python train.py --n_layer=11 --n_experts=32 --d_shared_expert=0 --activation="swiglu" --moe_layers=[0, 1, 2, 3, 4, 5, 6, 7, 8, 9, 10] --router_score="softmax" --routed_scale=1.0 --router_z_loss=0.001 --norm_eps=1e-05 --tie_embeddings=false --optimizer="soap_variant"
Below are experts of layer 3 (counted from 0) of a mixture-of-experts language model. Rows are named router (the router's row for the expert), gate (a neuron's input weights, with its number), up (a neuron's input weights, with its number), down (a neuron's output weights, with its number) and show model dimensions 0-255. Each number is 500 + 25 x the weight over its row's rms, rounded and kept within 0 to 999. Numbers have three digits each.
Before each expert's rows: a language model's description of what the expert responds to. This comes from a sample of Wikipedia text that the model never trained on.

# expert 23
What it handles: Century digits 19, 20, 18 that begin years, and en dashes inside scores and ranges, such as 6–3, 1958–59.
router:485474467456502514526476503540479510543511544481536489514550520472466541518494472519510525496526500499497473517486482555486452504492496493521496534514494500502520491498496485454515471493492478487483508496465557532530524492505505503474515481533519520475488477501529488503500501521496478457514525546488498526473490538495520502517507516446490488467523491476537496483514491481482510500487494507497508516503462483470523452524528542539502495511495526517513501529491502477472441477512507537490503530536518507440524492472534473516457490522525475502474519532526538483541476507487456513456486453465472473527470472504506492529487477468510486485490520466541471511486490571477496502495491522524514467445509509547498536453481512514490481481476541475578477508538515500538478524517519
gate0:454556487537490496468512505493492482501471505483549483526539528496540520478535546497512499520507488499505471491514463503535483540470499484507494478467498513512509489490508525490449494497491502486543492530524481494468542491556557497495498521483447553488541502503478534470462533487508505467496490550511505523499493549460489487494530507527527514511477459480539486496509512483533491503506472480512534498505520501514488497500542491488474493502536504509467511428497467474470517519482524519507515509486541476509496483462543496517486536495469488480504545466552480507513482484472471548514514521502479489463467463512498536517483513512515512498469541497495504461519471467494510520525518452428555512518504525483472491506527470523520507489496550506448479539521517473470492486495496
up0:458557469531505497492510500493516509494487508497547469540512498520523544481534538490506520523497488516519491472513500501530461520450522501530466487475494495516501497503501533473444500481519512445525506535515476498468543484542526473500459535472473538487536501514468517467474533468505536472517466538503500514501475536484491517501544520538507480507473497484538508500499488476506502530520484470490541477511502542507459475477544499496493502518504527539486546445504501455492510523482536521525539517498535493520474488472521488484500506477451467477520553459555463506499501499477463565492525527483481535474465480526503517536473504535506509520458548497492509481506525484502486518527522454449531516491478515496502483512491456487527509485516519499483469539538502494486490497494493
down0:477497518453461511502502518503473489494475497459519474531492525527491511508444495453503526545514505489505467487494511528536474507506492506478469494471521524480470525549529493559497478512510461483489500521469461497529475475472504511497546519495450452494457500538503502495498473470467443510561524501528456509532469518502496481469476514500477552500530493514481530470477516458479485455483454501472497497487545567495524495470543508498518493502512488555495481524468512493491507461522502493434485518525489523516504498527464462509474526484538510441505481474506479431531501511504489509500449482462495513518494473484465464540537502525517499530513497546498491526496503477507492486491494515472479484504465486485501515488490493522508531465501496502508504523503544477490496466482518
gate1:534455469500481536490542469510502504480500535494480460512505497474496469519502502533520541512543468490487457506515516447498504452509463512459476507510529472476484460494490481473538526491447508494471502472502484511497529521478487466513415485495505498527527519571543482545496487544499477485500476489535514482490525486458504504526494501557481533477565489508484453488516528494490486515491519472514444527487527487478508510514540516508511506518495499504521485483503474498550555492532463466561481485500482519499544510505530496505511494521485513485479480544489475522511490508504462550540513499533561507512514519496475454465503480471508486533544500485489520512494533502493481474531498529493480510485478484495509513521478470484487441501480519489496521478496529491489473492524495
up1:512519529492516490534485543465474510556477445516511494492522498521477506522513474487482501513435490490503531515510467511509503513481511511534526503529499555517469547499546514493472488523530471503512493540481467490512469485557524490496556475510498481498470483452476518483464494478513528521536524540478465504492482491529463501518503525440526459519452509490508543504496482482508526479480456481479546508534459538503518477518478505507480492459460508504475525514510556526444454531475490534489519542501475469450474461500479461510504514517499509494521539481514494519504511502506545467457459489470455504519522505523512502543513483496503509453483511528521483517473455512488510510468466508510489493524526506502509484470509499540541541505508515506497468492510496504469498507478520
down1:487521521523479524507529447546488521522504514502531521498469475464511477512483484525491487497448535513481498519503481534499522474514485478459505479546516530465495503550503473515500470453480489518530503453504487497466456522510513502494540520470470458471431458478502450482493535493502455524517529485525546524499463538503471478533536482524519503483502520522533543512504507488512507520510447529512512510518465476491519528504487511497469502505489457502478483478495485533507416499517483501436474480511520465456529528492503499506474521512496481492474455547484481512513530494475479517505468469530508498507480518554519489464478540495471517526499490468517529482470519534488458443491466477489491498501493489535526520499496495519508530486476533506547520523468523514511505497501510
gate2:531444487515496528494511479534478509511498490502508454522511544531501503471506508488499495539504484540481459519517507520527494483482507497512537494496510511442511489490504505511506535485502524528494539481463498495510502480534512470498478473514468455475501475534527492512516464540480463462511516532557494514451540536503564458459515509529505493566481543531522513505525525508483523468523507485487503507490458471502507514481488477535495506514533523460466475458517524497502505502501537521493493538500466516485529496529549464501495465475507477476515493559493571522490523532472478491515491529530511465507534516510527537455508537464474494496508510499476499464514476462523463496510521491502520446516486497526523485489511477474529503504471500497551520450507459523486536537481492
up2:500478529473494504473502499508487524446537536525503488545519553493503524493485495487511539486522522485477474517508498471505518502513491482503523541484515526516530541475483507507501472513477493546497499518487556483512479500533559505480536487488512522486517515513507511498500489513492481519484495462500494482499491570507503477536520466498465508478467474517519516507465477474500501465517499522496503477533501500520505517500485499471456505536556516478561512506512477463510504488454527499487530502511495501460534495541503507513491470536483503473527509502517493544465457482561460533525503476473480514535530484478523535492522450533524508502481527492481567539511498556494509499489505510483492504470555547496498543519457511504493512496487539451451566479522482498517520447524466
down2:519501498495504473513518498440443525488491479472484497494529480518509481512509556465504552493512520504443504535513510492485488481531532479512493535476468496493516518484515521507527508482510560527478486513501493519495514530543534537525509467469529517465473539485519501466482530480505500518488469506496493491497541530445477526487498474505498513470537460531499524469531518558458492517481487542446501502452478524476509504550510517490555506503517516521512494501523497457462471471478456515460536483465454555493487528479543456474499440499519490492513522496520502516488512496493484515489446462508484485499520520508519439562521490492498525465522499483489518484514463489484510470521516506482504531499483541504520481524515531524478513518502521498522529470476495457510487480499499
gate3:474496490516509429489533498516514494500488495483541521498478488504458488465488470551501521503513494568499471506455489481561474515478459499514534531502501516492504506492523486520522456480529488499497501499480541517489514492504494499503488555545501446502538467497518503488522506506514517499468543484473512469482493543495510472569449485449505497499474481512528477502493505471476515483499487556497507509540501476497527522539455494467441557531497475508523498516467514540511509489508514492480481486512494506518437506516492483534502476512502505486514486513509525515509539516470487449518461480489487475474517518469490499459512484495506483501524426545498431502510504540506523534508544528538492520475502484486510465496476511521514530520486493466523500496494443533522511526482506
up3:507516494514469484564508540492490501529507476476492484484508550481498484513498532496528494493480503457507459518501556543484548475484523513468482467492487501528518472480497545482454504480468476489504503505500498499499523528514502532523487456498468539481476535516507492501505504485467486459505471493514482501505518500424505529482503500526514574496499509521479500500504499575502498484501488453519548508444528469487479504489547517513492462476471513457471494527546481465487513501475467497499494486488475563476518523470518478510500515475484547516484512521513478518515477503459539508511510537497526507501510495515491486526491507479532546525488546478524482493515530485470486436535516517440490516502486518506462545505514476509493539535472495524499519439507513492499474472495540
down3:466519487543514491529486520522443473512489505497512463513486504487488533464475493471520506544519486484520553457532521469494518522496517499537526507490553551500452475523491511482517492492532467534494449506518530480517513468490478481514522505480485487497514490476560483498488537524495518501486463481553471486483491485505512534513509505467499493486505507495518530476495572551473483523480550504500489468484489485505519523530494529499513465480498531482459521495544545489557504509495477534538520481532523490504513534511495523520505500447512528478509470523489459520500492475490460491464504523535509512544463480542518509515481437468467508498526530499514508449523566492480455533486504480469493509536542512539523514497521512498515462492505496493500545496517497520491513502512520
gate4:488462475506465471492497515482478494528475484530493498491494489488563473504502525475508515549484561481475550480506516497493481511452480473491478517517475459485496447495493470508519493472508511517469521512538444536489506482530485502522471490485516537471507526522507509479487554498546514499510482528539514519499502529518495496478479458484490510468501471490495534496486496519483500514489496475476532473481485534481486495458506477489495527546504525426514483497489487489514514525510468481531501463568516513519483459500467486496470500567503522518489506465498521453468477545485471475476514507505467504517466539516518507464479559451480526489508490522498507509498492450477457484494520507435559458540494532511500514471548513493494485520499498516519516465478520495473472479506485
up4:497546523501514538466519508483504506502521501472508499537484470501508507495501499490478487512559494498490507511529474530505521491536517502488538494503497530454524522463514494517533524473504455474533471496482561501512480440519489545475509520497489494536559523477484513530480457473474533547476556485471476528489508472498513462507542510490496513485485510497485477504477506540531489504501508531498526488524552471516483489502475548479453467491484473539488547476496504500516512541479504481517490544477520480502439489526523525471504517489510479460505528510491462548505525470530474512542514539524515489500520477499500508447497470500536491479531495483510501498491509531549534493519486514470450500477510484515519480492421492544501480495518507516513493508505514515549523528523563
down4:511541470463504499487542510506513472498525524510541512475522556478486476498522527535488520523506436494502475502510483497537493525488522527494482463460536508466449506540466477483490516494499510500496495516517529486495466522525551525528489475500494448515552504476506531539472492510537460527536479505501514545499520516460512500489468464505494466530519504517507476535533524479517507509519542439517471502468466507514534499506495461505495466480547490495512521489523509505484478513483503519559489479483485508482448544470502481524486482537475489484474505529528542504497526447521496499477507492538509520460500515484493518459519483541453492495484481495524507479500483502517501492465494502492514507488482501527552506543485448494532495447514488529496545509488517496577519474477476
gate5:510489531500513529507514475469484522503507508511528544480480496489537538475521467503527524466475491526510479499477519517481522524541518489497482507509494478538521496496503484504465456485498477454516483525490458499503527537511509504527442482498501518488546511508496501481511427505519499488507537529500499521533496528464509509519479490461505438442503512432460512490539499513496478455457498516482505494473446557464465474523541520527482454544538530524504513487511519538542492501460509488479485508558510517479505474496432483495526489499466464502484546508487546550547491500509496518500504500493551532515467487553493495521526482527508497497491519492511507494451476488501513471484503517458508477485522526508517491452491494472510503469494497478470477489463499487511495540504512
up5:471518484477509451491458522537519468474498511517492464504506516507465461493489512502482481548514517482506539524566456492525498501490505522495511485526523506477479511489498522541563513525498506530493512493500539501457470473507515471481520501485511496515428510484496463519482536505477501526517484487503489470472510472593532491485491499508513519550496477535550480475452485510511512525527506501502519504493576434533522507485457497489485552484493476483485491524453471483499528490532505501530515496449499488517489504512570503464499525525548511467527496476501479507478503479487484469496493515490458482493539500489499493483454502468531526503526494503449500515520501503487509490494484478517503546513445470506477487537490508519467483497485504507484498473552461497487510469503478
down5:505514509488511505525508415505512489501526568506471499488512506490450519499486532442478529532534514509509432487494497451495489516531487452491523492467512511533541532501550473562525502477501487495450503514478560523517520479487485515487500492523482501516481507489533526480504500510525449492556532501489508551502502523507494509513479491473483503502526497464480492532527482511434508487497502516514511497462509505472516474483452493502481496495527519538498466513501489496511495459473518520512474494492494474443478495528519505460537434435517483503495482491502496513515529485536521483494489497501526469516471491527466493514460529507520530500508481468550505473505490460499506473507522509494480485484470514491529517466502521456509525473461477483492522453533493518526525535531531
gate6:508520506522433483485524463540459499501507480530511480518511478528512473508504548508496528517480546474508461479459509514439476504484519463502512507498534467555538489508513451475502457483471499504471485496492495504498516497479477554485529491522496498473463473531471524484515466507529501510513519465487477506507538517518500511517511465506475533499482501514458506512536510520496499518472502475481468496445536482509478508451517462501471484475510485457528499520495507544520496486426523476469477502510523514491536510460440446471499509519522518509524508492504501516499520456506507467483488494489460535460506492479480521526517543445534487516489534513500517522485482544499523517486527502537544464538517498520499474466466509527493504520480530516463467529468454516492490513493466
up6:501518483490543520556483530510554499514452508449477543486502508512456520455503486472495486490532518507480502523515472476538490475519495545535463520511486519427526503460506538526515526523511505473495502521546559528524491490551506475490441489469568498522529495501532487512508523488487498505501446512481524532479509485529484476505511539481512454492546519503532475469482528449490482470518509504500526515520474521508542460511510514491523515494499517490515513461517484492488509520543498510500500524471459500507463491524517526536493476533511468477502482519492522489512469536503497520502474475548516479543480474523518488480529474529474472457512475525515490478480511463481488517514494520476443524494512494518502514544484489514496536475473479534536545490544498497489509529504512
down6:487539453509512480473501482478497473503452516504493496538506547509494510477465501495510503489516487505507494551471475493527536489534521500477480512499497480465436472511514487518505549484481533498484444495488509492519452490506462505527491582460539509482514521512539479512523525442487490518485493535508466532460485496471535510505503512517517496544504504503457461508556513513500496503512501520506504444498455535521517488524508457526515493476514515519470481502547492507514535480532472460507551458463497494457501506503497442503457528499483481486524485468489482516531464468519478517509505485540514532479496484515504494471507487495488507510482518511519480422522466471469547476496508477533486529506517504531453505482512503519510487511490482549470496525497533518496524542506534
gate7:529446489471488488530523508511466490530500505517485472452439429520489546504474495522569497479456470533484514447491502472502519533497485524507552538493506482520512547468502494489487504493512537501482503539465456519503519515502499513503472466493508523535481444492497524538507485489483519486509466529515498503442505509473523492451512497481490534500465528504513518494559492515518522550500525552495507490494536514516493523491521474444487518495514505498537493534527477456515475505514519464485476470445546466510517520509489487520499552514489530533509483511458510503506509485511510524470504498513529528524505476476483522527494488538529493508453526557472460526477524497504464545517501496515549503504493474529507500532509470490500538533503509492511516511494497502516478512535504
up7:480571506520507507479468504490499503463490496461502517562561567485503476468505488473450508548532537498517469559480479522493487464494527468517471478505499533506483481513498480513522488528495482511515515445550544470499496488481473500474529530531492482469492542521508492460490528502521509507508511466475497507558487472505490514558475510523539457508535484505476486510449518478488488491507476461503494510525481502464526494488475522528513488503467508490476505467450526534508521493486468548487518515517464516496493483481494508463477441497500481460513508491531479510510503527499487457531501503511454482455509520518505479479520545506465489475520469459538547476514499512508548443469512512510485482472494506469493479469486516486499456486481500493492477489499507512484527502503525
down7:479488478478498544505499478474508461479541476525447469486501490528524491495494506488535490568479501546499492537479533555512482485491507507473483492444451525524515478497507490530487459518486505514496481479512516507553539508488486510499508514496457523478496509494456483446526469485536516475486511504541509518513510506504522475473489486494529483503491447495528502519512532481492493490509503513502467488554515487524467514462504489462489440525528513513495484523496516502528465536542538496486441505476518478497521533514492505525504503485496514504524494555504483421532464510507491492568503513537528508510469490506515514486451513496472492531506526537492427458485510477502525468491514487480523514470495481576498499490494524493517522511513522479499511554507473504501543517518526
gate8:489488496487524489506495508507557468462465532482481532511501471506434505451493502479517549478510489507512531498511487470511521474478520516522502493471465431506515499514511459481488543487501505488514512485497509508498489494504477507478488531491534511477497483475497511488557459517485491514505482476477545453476545530517478546548476498482533429442477496524503563515525470523536519529519494460483515481517522523529474501464455485515521500475475519478475479498485509495496506524483479519520568516496475508538484475518470513498467494520494494512512530481476468542475522511532539492518504505504476535458464545514492441512541497493512485477508504513504547526516546463504516529490526509497508491542491492467512499474541486513509501479563481478493511494484472463504482522466488
up8:523536525502469513500463467468492505535544457487480528499484491496539496533486475513483491469493541464469530500505521494478508504519490505501517497531517555494445468500475495482481474471528534523544470467499462510507517483486489482515518440477493505527489488523497471531461534479546503488480535559521473515513454515501519464466529543482505537533493515524532461531518507513474501509469505554526537510486499432495510509510495518501491489510529483509496523517504535508542478473519503482487479512516503467480487527493525505468516489476533468476492481517502507441513498476495469524465503496513542488515535472491505544466424491542490522533471498478515490512495449499499486451512523489506486485487485531508479489549480506474490485521474500502502512501528547522491525450533549
down8:514499502534505479503494433527538449504460526481546516479504543518444522477459490470521525530497579483521485474524527490501509478524489484546509485487523440500521479489524511490476509483478502507499491536473518507521485498515516484529498477509533501512554489486516531493555496563542482492494479435489511495482516489511464518470489496500510482510481478514494536545537508482542490522488513506478501467478531530474547487470498464500504509529507487538500464512523470514502525511475511493471535541465487568483518467488501473530497519504517525507476452483469494528510511540455483494483550468463492495513522497505481495495501501507486516515509541528490521508501503437493513495492513553508480518466485516537505506477528525539508460509544542483534503482497475520512499518498497
gate9:472541483508503522505522511505477499511473465487495503510524461486462545420511483460487433493482538496515497471537511496503502497513470515501500548489470514497502473546525493509532462518484499505521481500509516540506518477514456467483498506509483518515491495524529490552489464474502472495485488528541484485476491500514549495516474491519426505543523496526487476509507523512505504485488508455528543527450504496528477515482496510453534448467490508471538501527502484523454480509503517541484501484448485462510511529483491468518483467506523475490478501496517544492512449489484539560522504451525517526456525467480474466529500522480497483485499513512523437517480487486513503512506536545489494528502483510518478482514464487504526536525524493510515501514569539481507506509486520
up9:508523472504459516461564508446459507470507522520544498498513521473520514522516512483479451479500515505477513471516512530514471434462503479540488521471482525500524491511472520482486482486470494495482503458504488495514483505505507502503495540479493495436502481501513516472515502487406507486501491486481491467478474509507503465523519483519460534478508516463557488512508521459535478463495525507523527498486496518549481494486502470480513509498530501529471518526509480493452472449503501526500506486498535480508490470504502467498544479476480485496491492515498514462497459445564502504463488470540506501510481522484469480456478499496503531493520510485499527485492502497490502504543504544487473456499507535505506498494504523475502446497529504468529457552489476452514492523418493
down9:500511528521522526523516514498484509479539494495465504560501505524537469514506511494495487474471494524507520538515521501553501506479500530436475535505494509516514454554503481522463466511480476543482533493471479493497536487494478507505506488568451524493514442503450506477525505496532498502542524512494490575524494542470513476503521499492511515517517494477479545496503477532515494471512493552470491502515495521517502486464510452494525487514517483498493498527463459481526500508503508448503467512501516505495493502502511477499476513472534543525490516537472505534512517496500500503507442452496465470500528495543491489478501546534522428534510522501471448536512499517493525492497470497514537515520512532544523505490519486486507497548483425457481478521521483521484496480501488
gate10:494533546476499526494535479547502497511480484505530510522488492494500494533501510501520499485498522532481518496497511500518476483513506512494497496495509496469554457518518545535486547485438485515519491524497523517520493510495528469526489490524544493454519512538504477496533496505501502490519500512497472485506487489503518524535494515515487551507449489503524495457498514520507508511479483567503486521473498488541508500505531486465503480473481493520476513520464519456511488489483518497559514465540490562490485464456530490518549526459500498487543470485545518563486473525532508473538507469467509481534474515528542500506532500534451495462474515493524433516498495539523493471487495525494525531511517484480485510508554514470481526517445444523497479491522542523488472488546543
up10:526534524468519480517531481503506493494487461500483525530502523522474529531492531485522518505483516495493519498460509501501499488526529522474491461513516479480562435498509537548480515490452490500505486517520521497519476510502495465536454513533522505482518515537501502507498476508503497487515499494525493471507503496502506521532512490514483544451438489514508470471505514515489492499479505548499482496484487530527477488523511486451509489484473490537482527535445510446494498459459530485536524478522479554494483491499510499503546502471499508478532498481539512570513501537513515460515538521455514521513531511516529501489541514545498480492491499486541409520511511516483485471509496521497449517504492501480495477485528503450487513483474451553463494470494544523480478489545546
down10:476550468502481516454528488474481480501493524526486482512545546516507458464495497506492510462485519508487484492510477495520507511523528484452496514525516517515496489497540428577543509500472486537479492522550490556504484530546475496498463552524476493507433481507513529478509554506481490514519477505499533493519498525497493498503539493468533538516489524522546517516504503482458509495438515530457572524513479490494497505503515512483457526538527523536535512463502494495480506537508522495509505498488449522520447523550479478480477512489477560483522534475515497516515531495497542464495490516503518493528499500517467472489468510477479522523504530507498473507534519496532453514522508506505469475494469478492496506510473495503511519540509526518467501491505489475502507506506536
gate11:482469539465501486474537541522487492513490536465526495525487521484460489512484535515478548502498491527526480478539493455547473468510510488516512548467520535499528541557464507524491500509501530514484518496485520513502495532504514498450538538507556508534470501486477498571519495481480480491527541526471501513480511529489460506505435501531490479525473481509505510462504527490457542503491475487507497488473477501475510516502507506500512474516506520549476481501524516488511516510561489503536485507496542481512507478513551441520511487491502506505487465525500482521463503485451486497469505494496520495503474505474568492472528471442528461554489501448487539471529451519502505507507502492531491481559500489505505501479535480492492500548490518508493484511500495500517456495533489
up11:505526459491509503526455476499496522520495433536435506500518471496515488486513483513501463528495505493491501540522506556425490508476477489473496462531495441503475498491548501484509500481506490487564503520534473502500503484511484513526477482493471490484516504540508489460459495516473532509490464524473510493513462495499534501511546502419494522447542539483462473508469494523530479499492519511531482515544498533519464507490505475502503496504501472501519510539478523497461469490456491487515520529505472517458496484495487538526498506515488503453490536485500524506520483506525507511510503516501469485529487505550466473508466492510479548453500504533537478518455504493561489507493454516518476510462508462483501526490486531529498503444512482495504504498517471479484534479462537
down11:452526510495508501493499516497524500516516499494510496505494474497500524523486495526457478474519519500506491423471491527475470501474512463516510475508495517520504518549522524513471516514500512492508465518519516504510486517509478528484495510549518540472527480511482482505449515519538463463523456514476507500467531504518474567530528498471477494466494502475488538481461495470514536508526517458508465486523485480503487503498486445482553506508461476543503529485483485485510511542508481474487491539555469459468526458508462456529453506534464509527499504499495514499503494481510515516519479474476461487507472497472531509472444514501499517522493515481513534488482481495533473534471501513459510559503469503544480517470514452497477456454507535513484497517539545443523494528474467
gate12:522510504456502486494500500488471510454462502484510461517484489506503467524504513493485507541487488482510530460498493492465452526496513481542465498525503473474544531552496505473498445429529513502531499521443478493458497506549475521498543504475489483506476487497488497488503536510506519494485510468500460486489512452510514529494521474534518495497490521497469497520508473510524494543509490433508491501549538489521453496529481502474464462483513530506505503478513491482494510489479526479487507500526507478497492536442471458494566480515505495508506502487531505518497495503511484502530502453519490500483551535482480517468472534539502466546502464489487518476524493495482495515495513473553511482506524514514497501565514522516501519517474535540554510556505450473554526517482457
up12:525536517511492511507505526534545524534499487516522467528488501484464543502475484488481502472498478522488492495517487508496493523477523487502478507485547519481481528494503532506497504488502529489538540508470504458481503523511532529460546505534454473551476498518424500489512471495482518507524518508496480446519511515457496567485468484450531485496537514531472533519531496492527471480537512509511486441529459552503520551507472478503485499502474508491490492530457492515487510487502518485453476475531471520500511501500489481480564480535481495478516518546476500475497519460483475481464476499489512513503480527459464484468447476530519480553504500483495531487484507546538541509509540512494539481494501515506468471467471509485490500480469567531516486490497517503509542515497510
down12:490460501536483514486503489483495489523514459496526521564505515502533517492528487502537494508453505512476485500515498520472515484532456503493507511539524504544526495499468491481482459529535519494514558509458466502504563487508525470497520489490494494486560510487489452462495482515546485483478450461443476503470469464503490478484520504563507521535490475507475473455423513513519476495533494469527525543528523475514470524512530491482483468475467519515520499512515503511497452489485521528511495503514551515456474493477529499495473507493483525496501502493476491542523472533513490546499490492489484474483489507500493484501507506507535495493435448529535482476468543497528500543501525512533501501513455544488487498489522506489494526495498495506537514480496551477510529461458495
gate13:455528453497516513483542485500462509487475577519474540534471475483471519541487505454507503494468521504478508513492511486516479491476490485479518531461469467510525549450513505482508504465532503544495489504498520455469498473508477492495483491506543504506505493510507518528463519522519508457530497493534478471497514491499499513507440464469476508512524460503533480511489518503542500492540504531473492488518529494434561477466494452511480503486505512530461489488525471540528503508475506508486484495478446545453493516496482542528494511543502488498472499499496455531529547486512490484522473483481493559514503480503482477506509474498518520487481487491513526521537506469551481479501492489497527498474455486517534511481458517487489476484453531487442543491466491473514500526521503
up13:477504469475538517496558491497462519506496549503490504517493464481506490516516524476530519499461511503480486500518539482505434502524489473489502481496453459525525513453526491510488486486540499550490474526494505503497467494474497512482502515482581487499528478562539504514482508499553468467496457489535483548501527474475488508475492469528493549473520461509517508475495479500501512521524508494454509499510526501442552456494498463480489489537530519518493513474534504525530497523476491517489488507529462540474508483514481503490493525555501496494488539490492442497537530520535473488497496498517497511495516478526440514498495486502481532479436528527489521477500517467480491491503488480499519503510468466466548474434490537495487484457494530502490492469499500489502460526512530
down13:549513507479482474486499511537515489491463480514507557497510503521478516470524486466490510475458469486496526546497495508517487488498455499480495502500509489485474520487488511521486522494464522476500525495539474487489531520453534539466478527573497496505514491518486531545504525541472527484528508544482498468514439453521520481472508513519483505472510507514471482508508503523534485501491495495541511500540504532509469513510485500477488461491516497504488522476513470466469479540482521510508462469433495458497499482536512493464495535495477521503538486520517522481533491516489552496486512479539497474481470522457541520518488504493497522496528448478489513503514493525481494460490517532505493512510496496553480428510473473464522545557492497508495545479493513407527472502477491
gate14:506507511524520542476517527510467497489485490504473482519493487487510464545494501507494531519450516522513514502520504501524565504504511561475544506479485495515490516482524507484524509489533489496487479496489488546506531521468511544480480499479484519464515505503545488548532479512474497472507505500501517494492499513505498476515551498533541499518489447457499536511528478515499520537484456477508478529471469475456529510520473562506483511483527527536463515521533517507539495509535505518473477499499466524497469505531514513506489487548466469519474526496527506508528507543457472443521441450470497456482535473540505577503528464486491498484494541512520515499540512490516539509500499520538507485533541448515493470550519520529483512502495542465502512488514525500494517488514503
up14:500521512500507526498516535517489502490488492485501482533491433505487475536493498494485538520477489539504512515490517493517573493493500558488536507482465497513498500505520520472520497511535483490481476486490521556486520506467491533512497529493506504484502501511532513529525465495457514485512469481473523486507515548499487482499562467504545485516482446457502524513511496540503495531504466498507478540455489493446546538460471540496493510487532520518481519523521548489551516526500507529458480512483462513518455523535509521496480495517481490519470528489479507492508556539439498445506460441472503478505523483519505552557525501515490495472514521538505519531552511452509517500489508553513533525503521480531491494539531521525495499498475533494491506504530501486476504505518498
down14:513528461467491508484538549504485475481515490482520495492532540510521477503487458508468494488540463543497528487504529519477504474502495513499463521527479528512522481508484507513432509512467515503474536505462494481472477533497481501497502498502483507489532514482500529501494514479497531527484481535499525478544491496488437492528506471489475487504442538485459511509481538522518505422487526527514494515469557520499504520442522494518490473513503490480555492475488469574503534498521462474513507503482497491504504507497525517497459477521506532495513495533509476499486523500495463436463495492523495568527525508508484480497487504498479482492525518514533508492536534497499491471493446475483484525466498509464524492414468535486482527494478501513544472509513470533521516507536466
gate15:531477456503500511514513483484487491469482587543429492498500535506500522472501472491478519521473489499475510486514466503496488509483492511484523470518502533508505522468489499567499527505522509536485489516519488465463480491501514538470487491534536510503507494522513516488571498508488465508481544499473535475495488473491500508500493493496490523490527509502511479523499503437522477493493473489491468518480463472495479504523539548514502512542457544486531551513510497501539492502484514539511461475506433508507503445470503479498457527503523494493518535456481490495492537492521469479493491508507489453521493487519492510538457450479474510465496498489538506543482477497517482497500441453494506502525521498481467490523508437502496471502442502445480504490470493493509449457509501
up15:565468456476491496525513475452527471495495523568431513518511483504476493466504460472497524502493442490485495483482471487519496508514511499468501458533507520495489544504525495516507535527532493517498476488528500465491471492508501505463491510517516490498506504467466488478588468477497487507504534512485528504495500475486520497502504487506491464518533515506495459536495474462489501506477479486509484521457490469507498510513534495511496540520478528454504538486509508536520481517481513510541507503523464505508471456500509482497448575493512513477522501474514495524500544513493482512496544513543501483458498482496501495535465444488465503443504503492528517552452501466530491498490450480472505488511541468459482502522486430497489481502476512483467491490469472493473478469509508
down15:488510498508508507480494486497483535516503508491502550514499549462499481495487520451465445478477497532472487537507531494497531468470552503526467484472470472554522501479497467501473493545477489538477525504445482514525516514526451516512458488503484577486479486502524489478500534464506477478539513521491463505486498510490487489505462498480483557511518527514532499493507521515485499499491516524503537518507490547490491534511477494474466485507537486511480494487498492474533514500508488550512555498520506525462488527518492518488480440505430533562511463524475477488476501537483531524454463560498489482521459512504499526488515466524512486497515490500492491510468496501458498514505522499483525531542493502489521453475503486541474497537508495500544536508506478470494494518553475
gate16:514459492513529500515489512534494483518508507531494558506527534477470496527462459531457505510489500519517534513476489495518471482476507509441488505503495486502510501483482467550474472478483539512528506528498492514551494510511493501517475481518538438518535409539497502498498432469478448449514499489519537479537513522459459517483572515488490513498489515463454475475470499474483512471455496498509490498498496550512498512514538500544487490500514498518534506456506483520501506504507484473512485509505524499527442453483508486522527483501500482519503501479514525491502486490508514483488499498484546464480444488484469498517515512451489441541473532478525511453478493503436511479495476497510493523532518551486523513485504528488466507515489504532475517494498497503508479498473522
up16:526455526517535513513503508517521501523524508516481590489522552487449484491434461511459506501474493479503531501449511485523468526522502498503498514490480475529516492460486462528455470480522525491513517472485484509523479534503524518518472515510518462513545439531514508506497459490494491462492500497543549491545502512476438503493564504461482517490471521480460507478475526486479492493442492498539487499481500536499505521507494497495491512530534500515533490500486492510483504520490474483541519478510539488507456482505517488493529496507519501509492504465513525498504453512525479499490505480516546502469444481473494489519528531450486448551492531464533510469491484498436508497494491530512488524516518533514512509490522524475488481523484482558494491510470476487502469523490524
down16:511466466505490475524534491519519527447529465513507491494484475475494502492503514489513475451551486508514460482496512507532512451476526499497526486513509518561536496508505493541497510471478511529492444485477527478517479472459434449455483501476474530504541496529510491492454461531476533531473506467506509490544511487505485491469515505479500514517501523489501492499489501474531499505500477477501500524489538469471517523524512508470514504508490519559483519499519479504486514499497485515502481522532488507502482491486513477478507479516478542486456446465510496446508481515527531493560548484469497486493478473533498548524504513498479530509511508559513508526496485547509492523464450500479481518501490552531452479469482494487512494505496584499506479523454471475454459515521503
gate17:455528513460498456494530528487501469513465488505452505536470457493489451498503544477474499501541474543530517465513499479516508459490499522495502506462489545502482513502514502487456500475531481500507496483472461494503476498495530475512511519491471483499483498501487498510529450509500507514461519489493491494521487502529473519498493492490491526470449492506481498501480512473536491488488460527482469523519543511473539494519506486498456491523508482514493493496493534505523525493517509506527506465512481508535512515489527504501499520477500512507517512501459454526533497524479478473466536544542468482481513461500512514493453586499501479537503489471512452517512476492528503469492489545485531531515470436487498512524602507467462499548461454515473503497505510570503537480505476
up17:479530574470449474472526523481474493505475475504462478519504481539464476475522529471481513478531502505526511484513497508502510481498489531494484505456474520503479508480512491487479507496511489504509529468501456498490516487499519499551524491465454473492527527530500522498501475508515479489437488518496471514520457459493492533472484501478515483446498507513448554532455537516538504505513483508489547514505530524454565497499486509539484477523508490478490483509494505476511519477512518520474488479484455523506551494493504520519500516498495505528507524491462448491541488503489483502522500550540451489510502501482482487489493567529523543552492451504496446517472510508527514510448508527439547518538508488482497501541544482505480480517493465512457475501493514516505502477500500
down17:493502512535475522524484478489504435493499504467489458530473505482495553497484474462486492489438504499499519455498496522609501506507475456537514444519514522480488473524514496485516516502518544451494517485510507509438479466536486550561514519542491499526525554555522467550490498510523464482492482530487476515502500485508501510506522498475536526487507493486449527497475495529571497468494509526477516465512458509508459513476494516497510488486538495521510496501487487489466508529475466512498530514482499508521503484497502502483486509495475459501513511482502521516524535490497488517530487531508485514515484508479532511511534507528500476480483510528519507498482481471497517514475534569528524501495500506549550500479489527527482465487505523497459515503515537460476533503523524